config.yaml
n_layer: 11
d_model: 128
n_experts: 192
experts_per_token: 6
d_expert: 32
d_shared_expert: 64
activation: "swiglu"
moe_layers: [1, 2, 3, 4, 5, 6, 7, 8, 9, 10]
router_score: "softmax"
normalize_top_k: true
routed_scale: 1.0
balance_loss: 0.00693
balance_bias: false
init_std_router: 0.00886
lr_router: 0.000995
vocab_size: 8192
norm: "rmsnorm"
norm_eps: 1e-05
tie_embeddings: false
optimizer: "muon_variant"
lr: 0.0077
beta1: 0.95
grad_clip: 1.0
batch_tokens: [65536, 131072, 262144]
seq_len: 512
train_tokens: 669800000
steps: 4482
dataset: "wikipedia_en"
Below are experts of layer 3 (counted from 0) of a mixture-of-experts language model. Rows are named gate (a neuron's input weights, with its number), up (a neuron's input weights, with its number) and show model dimensions 0-127. Each number is 200 + 30 x the weight over its row's rms, rounded and kept within 0 to 999.
Before each expert's rows: "comes after" lists some tokens at least twice as common just before its tokens as in all text; "gets" lists some tokens that make up at least twice as much of what it gets as of all text. This comes from a sample of Wikipedia text that the model never trained on. Tokens count by the router's weight.

# expert 60
comes after: "0", "3", "4", "5", "6", " "
gets: " |", ";", "%;", ");", " —;", " –;"
gate1,212,206,221,194,245,227,208,197,226,197,183,191,185,171,189,150,201,216,238,191,215,197,187,208,163,198,206,254,186,242,180,161,205,220,223,230,176,179,172,192,176,185,147,185,200,231,232,170,191,172,200,267,205,186,122,200,245,229,219,212,217,192,191,231,197,168,137,162,244,204,213,171,237,213,232,145,186,162,148,226,208,251,169,248,123,235,199,210,193,179,226,171,247,224,157,167,159,181,200,233,214,273,173,208,191,213,169,249,174,231,182,176,171,202,200,226,188,215,216,166,216,236,160,226,172,232,246,154
up1,225,136,151,159,149,227,181,206,199,168,263,214,198,169,246,237,228,221,160,169,200,218,192,167,227,215,168,187,165,198,207,236,214,168,181,203,174,224,199,186,206,225,215,229,147,188,180,249,198,256,200,179,230,236,244,204,239,243,190,113,233,216,224,170,235,141,209,173,174,193,174,201,157,137,175,171,183,193,238,217,209,235,209,212,243,197,213,182,223,179,176,243,140,216,252,206,186,182,200,231,190,160,213,195,210,217,186,190,271,223,212,215,197,207,193,203,170,241,185,242,197,186,147,204,185,187,171,245
gate2,199,196,215,153,222,176,175,191,194,239,210,184,279,160,221,195,188,131,204,192,236,222,207,179,177,235,104,169,178,236,211,165,186,157,178,183,158,212,168,206,214,240,269,168,213,191,203,210,181,186,190,196,180,191,237,153,207,154,234,225,209,234,187,203,225,185,184,169,255,229,168,196,190,235,223,213,225,198,154,178,167,254,197,191,192,253,227,207,183,226,204,170,238,158,219,194,213,190,203,217,212,206,154,235,194,197,218,188,192,117,216,187,219,164,254,224,215,173,231,204,200,131,190,192,248,172,242,218
up2,162,196,178,191,178,222,233,195,214,200,204,186,149,239,163,196,199,260,186,124,190,219,191,252,198,209,197,185,205,197,173,179,233,227,224,258,207,254,201,242,270,180,187,236,226,191,211,219,203,155,268,181,202,204,175,141,175,247,235,137,207,192,200,217,245,176,162,264,158,183,181,185,209,164,222,197,211,220,223,252,217,221,253,172,201,187,218,205,221,206,222,156,188,188,147,204,143,196,246,218,184,187,243,219,184,168,161,205,179,195,199,237,193,175,229,271,171,227,170,176,181,218,204,214,234,193,214,175

# expert 55
comes after: " in", " is", " as", ",", " was", " with"
gets: " a", " in", " an", " In", "In", " A"
gate1,195,213,215,186,212,211,135,180,217,184,215,224,171,242,233,218,209,196,238,195,229,189,224,205,206,223,209,203,150,178,190,199,189,203,193,211,196,161,180,179,241,176,214,183,185,207,243,213,207,235,195,194,211,207,183,205,206,173,185,207,207,190,162,179,170,260,260,227,178,132,205,220,153,233,208,228,228,218,209,210,213,182,155,208,189,233,208,208,198,272,176,248,189,172,273,194,124,164,247,220,213,199,241,209,239,138,264,216,255,168,200,221,230,222,231,161,254,118,220,239,186,205,203,227,220,214,176,259
up1,188,130,203,188,196,158,256,143,191,219,193,161,245,173,184,142,186,206,131,188,199,198,166,226,213,220,182,225,207,176,210,212,185,194,186,188,200,204,221,209,161,184,152,150,182,191,164,222,151,184,191,174,222,182,202,184,206,203,193,190,234,222,213,200,214,183,72,197,223,157,225,208,251,181,218,208,172,204,185,207,145,188,223,197,196,183,213,203,218,146,239,147,171,210,134,204,238,189,206,237,132,215,203,223,174,224,176,203,178,205,165,191,187,174,215,220,149,258,197,214,223,202,243,191,172,251,226,186
gate2,209,240,179,205,198,178,214,197,168,210,183,204,212,259,239,228,202,212,175,198,230,181,205,205,155,147,239,232,168,202,145,190,183,198,207,194,275,171,218,163,193,179,225,154,207,218,241,211,190,209,210,194,270,236,200,142,179,234,222,239,209,180,219,147,192,192,184,272,192,206,189,221,156,180,174,165,186,181,171,209,153,186,188,179,170,220,171,192,200,239,212,158,152,159,212,243,179,182,212,211,135,226,198,149,184,170,257,168,228,164,174,155,226,189,223,235,189,137,227,211,211,190,141,155,218,232,221,204
up2,186,210,207,173,205,248,188,192,172,251,150,155,211,176,203,180,192,184,231,210,170,224,155,174,221,256,174,183,185,187,164,161,237,170,167,171,87,176,186,238,180,221,208,178,241,170,195,180,177,192,166,230,150,223,204,222,212,202,195,144,202,248,136,206,201,229,225,155,222,194,174,179,172,248,220,214,189,204,228,218,227,201,186,243,173,181,180,265,206,136,196,193,225,203,218,182,195,206,165,204,264,208,252,176,202,177,212,189,187,205,168,265,162,239,218,166,220,217,223,188,174,218,174,218,199,157,172,175

# expert 153
comes after: " ", "1", "9", "0", "2", "–"
gets: "8", "5", "9", "7", "6", "4"
gate1,234,211,217,203,188,178,204,192,170,196,204,186,238,229,174,204,190,231,187,221,225,186,205,213,248,243,176,200,232,204,229,208,213,131,213,158,194,198,167,252,157,251,201,150,261,209,206,194,195,168,228,175,190,281,235,216,147,219,222,219,252,213,248,168,173,171,194,168,295,172,188,230,210,184,133,172,232,188,190,165,169,181,164,237,203,186,219,160,166,214,161,202,213,168,196,255,187,201,234,187,227,229,194,205,159,206,214,201,196,177,275,125,221,185,202,166,180,167,207,195,180,190,220,178,200,213,194,223
up1,231,155,199,203,187,195,217,216,234,200,205,228,225,219,176,196,205,178,148,228,203,174,204,234,222,188,193,241,215,205,155,232,242,206,228,135,264,205,203,229,187,218,154,170,265,241,199,164,168,187,215,208,177,250,175,237,202,161,190,239,233,184,216,133,156,163,178,153,273,197,211,223,207,200,165,220,181,181,166,157,164,207,249,264,190,163,232,222,175,181,167,221,207,157,207,236,226,199,196,249,224,219,181,191,151,141,211,169,158,205,222,153,194,182,197,152,188,178,166,190,186,209,204,156,210,223,183,219
gate2,192,234,139,229,164,184,196,224,201,216,237,198,229,198,198,165,159,148,177,164,214,218,193,158,206,204,132,177,211,168,227,188,207,210,162,238,266,180,212,217,189,170,187,203,171,216,227,224,170,197,177,209,191,235,226,221,218,197,241,178,223,167,188,218,231,122,187,187,233,223,174,193,221,193,218,168,237,183,200,186,170,153,177,167,204,147,229,224,204,206,194,160,225,214,150,231,207,149,260,256,192,218,226,217,233,203,229,233,173,195,181,294,175,217,194,254,237,232,194,231,211,245,157,198,139,214,197,216
up2,233,168,190,159,244,181,193,137,183,216,183,171,218,224,213,263,253,180,217,245,195,210,190,267,189,222,221,163,196,202,195,205,228,230,203,166,161,213,238,191,222,230,240,149,234,216,159,132,200,144,238,186,186,165,186,182,181,201,201,220,182,227,185,158,173,250,181,177,198,224,212,220,198,210,245,229,192,252,247,252,211,251,245,208,234,208,184,202,197,220,222,180,131,165,226,183,215,198,185,169,196,190,219,151,202,205,168,165,200,180,207,116,207,179,241,166,203,155,199,226,209,143,210,216,215,188,235,182

# expert 58
comes after: " of", " in", " to", ".", " at", " for"
gets: " the", " The", "The", " a", " his", " their"
gate0,204,209,184,189,173,178,197,241,166,212,190,193,174,211,236,166,189,203,205,252,239,229,204,201,242,221,186,215,179,198,184,178,244,160,136,203,226,167,263,207,180,163,163,167,180,219,165,210,228,167,213,211,206,207,216,211,275,273,219,168,204,245,227,120,201,201,238,170,260,213,229,153,132,171,186,196,210,216,195,206,200,161,269,245,194,201,230,200,198,175,224,232,204,192,243,149,158,195,178,217,138,195,171,184,173,225,200,179,188,183,161,192,192,182,227,216,217,201,214,204,178,132,193,211,162,159,173,228
up0,204,212,224,228,228,216,186,135,178,211,198,234,254,136,149,268,203,225,218,154,189,195,204,195,177,143,201,197,213,173,190,239,173,199,189,198,196,257,111,197,142,237,198,235,229,241,233,181,190,206,179,189,226,199,193,199,159,189,195,172,149,189,202,230,200,177,227,212,196,172,231,220,246,237,213,182,198,183,230,220,133,200,167,181,243,194,209,188,237,200,173,211,197,199,186,228,198,197,179,209,242,184,215,175,232,174,176,177,170,188,195,200,237,137,199,153,192,188,184,191,212,239,194,100,269,199,218,220
gate1,164,186,272,267,198,228,192,192,208,172,124,151,193,199,230,204,187,217,231,167,194,223,210,220,205,209,189,164,181,232,210,243,173,158,213,189,165,220,172,243,167,224,233,207,219,198,161,201,257,207,169,203,175,238,244,217,152,226,216,192,208,161,215,157,225,161,196,213,169,138,212,205,226,198,205,211,198,207,225,191,203,172,173,213,182,214,197,170,225,203,187,191,235,154,197,170,204,251,165,203,215,222,245,229,188,184,257,244,208,198,230,216,168,113,183,222,150,208,220,248,167,169,189,204,244,138,193,140
up1,271,262,209,194,205,220,243,210,224,235,203,206,153,182,175,198,201,227,169,246,255,198,205,193,176,198,250,244,185,172,198,232,205,211,227,225,190,232,222,246,193,244,204,181,247,220,235,157,163,227,154,154,202,148,214,166,228,184,199,185,203,177,180,229,186,208,199,219,283,249,228,155,242,173,190,147,198,221,230,191,184,192,145,157,227,203,182,224,195,204,161,198,239,201,178,161,192,207,187,212,193,196,178,173,186,182,147,164,167,222,224,153,239,228,221,116,183,185,195,218,213,226,196,144,188,216,200,167

# expert 40
comes after: "1", "9", "8", "2", "′"
gets: "9", "8", "6", "7", "5", "0"
gate0,208,231,143,218,196,177,168,173,189,214,234,238,216,164,251,155,207,205,213,245,206,215,219,213,107,220,194,267,209,180,228,158,165,231,210,204,147,218,178,221,195,210,128,178,152,190,184,199,159,180,201,217,154,196,184,193,215,236,171,175,193,230,139,215,191,178,198,183,250,220,189,173,197,263,255,190,206,172,242,209,134,233,212,176,186,177,159,198,169,170,206,173,192,232,199,222,230,197,197,205,202,225,197,240,172,217,210,219,185,164,231,202,184,195,198,202,209,219,148,254,260,201,216,178,162,250,164,241
up0,157,209,215,221,240,280,190,170,232,217,193,151,169,255,168,234,209,235,184,212,177,206,221,206,198,261,198,209,164,233,182,202,195,204,187,212,151,195,201,171,257,223,127,205,184,200,166,240,180,191,146,219,230,165,218,197,170,235,144,252,225,191,176,220,218,247,262,238,179,161,148,223,158,228,209,192,201,224,200,198,139,245,226,210,182,224,199,204,200,205,171,202,185,207,161,208,233,183,247,260,183,206,235,256,222,231,202,205,196,215,220,186,229,200,217,165,258,212,157,254,184,210,185,214,174,192,214,202
gate1,160,182,217,215,212,262,209,156,218,189,132,193,168,164,226,203,174,206,180,234,165,222,256,150,197,184,197,244,191,180,178,205,150,216,247,176,181,210,192,172,197,196,216,178,167,186,260,188,135,160,184,204,210,184,198,151,127,243,202,190,210,181,172,188,200,237,224,203,197,202,165,191,218,225,200,196,201,205,177,197,193,210,206,202,237,277,186,175,198,252,249,117,229,201,184,221,199,171,187,218,191,180,254,130,269,223,189,182,204,171,259,145,197,183,201,198,204,196,232,248,172,195,213,183,197,226,180,212
up1,130,194,162,174,221,252,210,171,196,159,183,185,168,220,213,217,203,175,135,176,188,215,229,172,249,185,171,160,180,229,138,213,143,244,170,189,160,229,177,204,170,216,231,174,172,216,199,181,237,198,218,233,144,223,207,190,141,239,203,198,183,135,151,186,200,175,210,216,214,186,172,249,226,210,189,191,238,209,192,250,203,246,208,214,245,253,189,196,229,240,223,179,144,224,213,189,206,176,148,185,215,190,175,144,258,225,207,219,205,226,177,192,193,188,240,241,199,192,215,232,132,211,168,203,238,214,200,188

# expert 61
comes after: " ", " |", "0", " —", ")", "%"
gets: " |", ";", "0", " also", " —", "%"
gate1,203,198,162,195,191,202,227,189,218,153,173,173,110,226,189,191,240,184,190,247,223,227,222,241,218,80,175,212,185,183,208,209,189,207,187,174,211,154,238,174,197,133,226,205,185,185,221,225,160,182,126,178,203,198,237,243,231,257,171,231,208,202,242,199,152,224,200,244,209,269,161,202,216,198,232,211,195,212,187,254,234,210,201,158,154,168,239,221,203,221,161,192,203,216,224,161,164,221,263,198,192,224,210,246,230,193,175,208,189,217,187,211,185,171,233,183,225,190,205,186,191,208,199,189,192,192,224,240
up1,170,176,170,229,194,210,144,214,208,238,200,220,170,154,219,230,217,155,178,170,165,188,205,232,170,214,231,141,185,222,205,178,192,231,213,130,196,219,215,182,243,199,208,239,161,198,177,192,237,171,226,240,202,206,129,239,189,211,231,236,236,206,289,204,165,240,181,202,197,171,254,153,121,234,213,227,220,180,187,220,198,246,190,207,205,228,180,141,159,220,184,234,235,202,212,202,191,221,175,175,201,213,217,225,262,214,186,225,205,196,217,209,233,147,176,181,198,201,166,224,264,234,175,212,202,194,247,176
gate2,163,170,195,209,135,218,235,161,184,202,176,203,103,217,146,210,235,126,156,204,251,189,204,175,209,136,151,204,240,192,212,193,228,156,203,165,187,181,177,211,243,207,234,215,184,236,238,166,186,185,174,142,178,184,259,270,217,169,183,216,186,202,209,237,161,231,167,188,182,226,185,237,228,182,192,232,209,208,173,193,178,222,188,170,236,214,185,198,203,211,190,222,204,182,153,218,202,219,182,223,236,216,193,178,210,125,120,182,219,200,203,253,182,207,203,195,239,234,191,187,205,188,201,181,185,164,227,211
up2,245,225,226,229,224,209,195,213,202,159,136,218,149,151,272,162,181,214,190,198,199,225,218,260,212,190,163,228,190,184,267,187,261,214,239,196,195,147,136,198,226,128,165,187,202,191,157,246,200,222,150,187,174,196,205,174,242,249,187,162,262,177,186,210,201,212,243,186,207,202,190,173,260,172,231,170,196,177,223,230,198,218,198,165,187,229,180,191,233,172,214,189,143,190,250,214,175,231,176,213,205,193,193,225,240,188,189,211,211,213,200,217,196,161,179,248,209,225,196,203,147,152,174,205,232,227,190,220

# expert 120
comes after: "2", "0", "3", "1", "4", "5"
gets: " |", "0", "–", "2", ",", "N"
gate0,207,225,143,203,257,176,200,187,195,168,150,208,145,221,164,213,228,142,185,161,243,164,191,231,151,173,185,217,214,192,168,202,211,194,209,224,234,181,183,193,164,201,258,200,180,240,224,218,200,234,184,161,190,193,206,217,210,200,115,160,207,233,212,256,171,190,207,174,256,227,156,257,185,167,173,231,195,172,229,199,228,187,206,161,183,206,191,211,212,191,194,206,217,185,194,251,241,223,240,231,161,216,162,245,150,198,160,206,230,220,178,238,200,214,214,112,217,173,177,169,171,250,233,230,207,194,192,162
up0,224,137,197,208,190,188,241,205,226,213,168,168,131,190,186,216,185,190,242,196,203,220,215,185,257,193,147,174,127,165,165,216,242,185,151,174,230,191,160,240,194,174,155,229,197,196,206,154,220,205,161,185,175,269,220,177,211,170,145,159,237,218,219,200,202,189,224,218,210,238,209,192,197,222,215,244,222,184,191,222,207,173,200,182,196,142,244,207,187,227,208,181,238,158,186,159,127,137,178,173,254,172,219,224,155,259,204,187,205,178,159,202,232,196,232,225,185,159,168,168,230,213,195,209,172,192,201,197
gate1,203,264,196,255,190,178,196,191,210,228,144,177,138,217,141,186,245,190,213,219,225,161,228,183,222,202,188,178,169,203,141,236,162,169,160,200,207,208,205,237,210,197,185,229,231,256,202,207,188,218,217,171,175,211,260,203,251,231,171,202,192,218,227,187,176,182,261,222,264,187,157,245,179,214,220,184,213,160,228,206,137,150,238,142,163,165,203,179,239,211,216,192,173,168,175,235,166,224,213,216,197,243,224,224,171,153,167,175,225,172,151,169,178,204,256,169,213,184,208,202,192,195,190,185,199,206,244,176
up1,195,148,215,134,147,204,200,230,169,227,200,203,170,225,191,229,176,223,198,190,212,223,165,220,208,227,205,169,199,187,161,168,262,241,197,209,183,212,242,224,184,193,210,177,230,225,210,180,214,106,199,200,196,212,202,215,196,232,150,234,172,131,236,242,197,168,246,143,202,222,226,169,200,186,239,162,171,181,167,229,218,264,171,224,204,269,248,176,232,229,199,179,194,176,232,175,181,225,203,193,196,261,173,183,242,194,178,214,212,253,168,236,203,214,143,207,190,166,198,187,140,216,200,202,165,202,179,169

# expert 172
comes after: " ", "0", "–", " (", "2", "^{"
gets: "2", "1", "3", " week", " vo", " month"
gate0,177,193,210,182,226,174,216,132,166,212,258,194,194,232,179,149,199,189,142,162,268,192,212,231,170,165,206,176,226,187,212,157,226,188,221,240,193,232,233,206,177,270,156,191,225,189,207,151,224,167,212,249,190,212,214,261,181,215,161,209,196,235,165,235,186,144,195,151,236,159,228,247,219,187,181,197,238,234,195,229,200,230,226,238,145,220,194,202,159,185,216,132,255,179,214,252,195,223,239,174,221,205,202,227,179,173,176,142,192,192,170,226,164,202,211,215,227,222,234,204,239,205,220,211,195,194,220,201
up0,198,212,187,167,248,187,199,155,186,209,269,162,195,222,198,175,220,174,127,169,285,240,200,216,184,170,222,193,198,198,200,156,221,201,219,224,224,216,233,237,179,277,148,193,231,213,225,185,211,177,231,227,240,186,197,250,176,195,166,175,217,238,186,216,200,115,166,183,231,164,246,222,218,196,144,202,250,231,191,181,214,174,220,231,134,199,185,201,195,197,224,165,261,214,221,238,211,214,243,192,181,227,201,212,170,144,194,161,171,155,191,197,171,166,178,211,215,226,242,221,218,203,229,194,203,199,193,185
gate1,213,199,178,191,217,96,216,177,213,209,191,184,194,233,170,221,206,195,180,254,232,187,217,203,172,208,267,217,202,196,193,187,226,207,182,211,186,206,266,250,173,187,215,237,270,153,128,148,233,176,201,165,218,216,178,213,214,182,203,226,215,204,195,240,169,186,164,178,192,194,199,213,172,173,235,210,199,169,195,218,235,258,222,203,173,197,224,146,150,227,168,287,168,156,181,230,234,235,172,152,151,194,157,164,182,212,176,196,186,227,176,165,215,180,186,197,183,235,230,184,211,174,217,190,172,154,204,171
up1,234,186,237,214,255,206,211,204,226,170,191,246,216,200,186,173,216,205,121,232,269,197,179,184,190,238,192,249,165,207,160,193,187,236,206,194,195,168,270,246,168,226,237,234,245,111,159,149,178,203,242,194,200,185,163,197,186,210,195,214,204,232,184,171,212,187,167,250,187,171,240,234,213,204,227,273,189,129,181,202,213,194,193,195,230,229,159,168,126,231,218,224,207,182,193,231,189,225,215,180,186,187,136,202,169,200,199,183,185,231,209,181,204,211,241,142,185,203,197,214,234,213,208,221,195,178,209,196

# expert 189
comes after: "1", "2", "|", " |", " (", "-"
gets: " ", "6", "9", "|", " years", "'"
gate0,154,185,187,178,218,166,191,228,177,239,211,200,175,199,191,146,222,197,179,207,247,178,227,135,209,161,221,196,261,184,187,203,190,239,206,179,221,128,168,187,229,229,217,207,164,192,194,213,257,249,176,144,241,199,263,205,203,160,176,200,173,219,218,228,127,134,250,179,191,207,183,257,232,238,238,175,213,208,213,208,244,173,217,196,184,220,238,222,194,201,212,190,213,176,159,238,214,211,156,227,180,235,195,161,202,128,215,192,182,257,209,190,160,251,186,192,187,211,169,179,173,200,177,208,152,206,207,230
up0,178,188,203,213,185,212,205,180,200,178,210,228,218,188,224,211,202,170,271,209,148,181,183,144,206,221,220,203,184,222,189,206,178,222,188,186,165,170,195,220,215,213,186,162,229,231,196,203,207,198,189,149,246,205,244,203,224,214,182,191,188,175,175,175,157,237,267,189,243,238,156,182,193,225,141,206,212,194,230,288,198,153,188,176,192,244,221,214,221,147,202,156,134,224,258,145,189,192,203,172,253,164,222,166,231,188,150,188,222,156,198,198,183,191,207,223,228,182,204,259,212,247,172,237,167,234,156,256
gate1,163,210,184,233,217,212,205,177,213,238,185,223,144,230,211,216,190,223,243,168,160,152,235,227,156,140,203,271,213,199,178,189,186,186,187,237,218,151,176,200,235,176,215,228,180,250,254,189,206,147,206,129,205,217,217,175,217,232,200,222,209,204,240,209,151,168,179,203,225,177,236,189,225,176,233,157,214,187,197,215,221,213,197,181,227,225,199,202,238,162,217,233,201,147,182,262,164,180,208,197,198,247,238,180,189,188,238,146,140,246,165,186,157,156,152,201,242,179,192,240,166,204,236,203,202,224,159,182
up1,239,149,198,204,185,180,207,180,134,216,239,198,273,230,262,198,155,221,253,225,216,218,203,205,197,254,266,212,232,231,179,176,191,183,213,201,193,180,222,221,268,174,214,174,173,216,230,207,191,186,164,208,214,190,177,186,266,221,232,197,201,200,193,171,211,170,247,164,198,199,191,202,207,239,197,178,215,247,196,250,209,237,259,210,224,125,155,163,179,237,252,216,179,205,177,249,169,152,201,228,233,192,156,212,247,235,217,219,171,194,190,185,199,228,189,183,230,234,211,223,220,192,195,155,225,165,220,240

# expert 132
comes after: " ", "0", " |", "–", " (", "″"
gets: "2", "1", "\n", "in", " all", "N"
gate0,224,230,218,203,199,200,201,245,221,250,169,159,140,174,162,215,238,225,197,181,219,189,217,201,196,215,184,205,225,217,172,185,237,227,220,156,183,214,177,242,207,188,199,239,140,229,212,214,128,207,201,194,225,202,210,164,191,216,162,221,264,248,200,219,147,183,180,180,251,171,184,294,179,188,200,160,167,145,230,240,227,205,170,183,188,224,210,170,204,172,218,206,228,215,202,239,203,187,187,180,169,162,251,189,165,129,212,172,217,207,166,204,148,189,200,148,173,215,236,205,218,210,257,171,228,200,256,181
up0,206,159,158,184,256,234,210,201,174,204,170,226,213,233,269,197,223,226,173,160,207,162,217,169,227,165,232,215,173,196,225,166,204,149,230,222,168,267,179,220,213,207,209,233,205,146,197,166,204,160,219,247,215,182,133,204,211,244,192,161,207,217,234,262,222,166,179,216,245,208,211,239,205,231,214,229,212,202,216,174,210,246,191,193,237,196,210,222,166,184,213,265,219,174,216,158,191,207,198,208,181,215,136,224,181,217,180,165,163,216,126,228,195,167,153,158,220,189,137,235,202,211,204,205,193,194,167,152
gate1,198,253,230,198,231,169,241,205,162,258,149,191,188,189,205,197,186,137,244,159,246,219,214,213,189,238,223,217,219,204,179,198,280,207,164,184,225,198,151,209,213,141,229,231,187,253,186,218,216,193,173,173,175,244,197,177,190,228,153,147,174,192,155,191,216,172,192,199,250,175,145,257,254,181,184,164,187,189,232,239,187,196,159,180,164,175,248,167,215,197,189,166,202,225,172,192,189,218,193,221,168,227,236,235,208,198,179,204,206,219,163,239,182,213,194,249,164,221,195,225,171,192,157,148,162,198,214,250
up1,169,240,217,232,208,147,188,222,228,211,188,189,171,230,190,216,170,189,142,216,170,231,150,201,223,172,228,220,236,213,206,171,194,219,205,215,193,211,193,231,194,163,214,170,187,202,145,252,184,206,226,212,213,239,235,178,185,203,248,233,144,241,210,255,222,219,235,225,186,208,201,221,170,180,262,224,217,183,219,135,180,220,237,177,176,216,201,187,218,165,263,186,193,227,189,183,255,224,251,218,128,204,181,167,137,177,177,206,192,172,183,156,202,173,119,179,239,178,254,186,223,225,215,141,201,207,192,190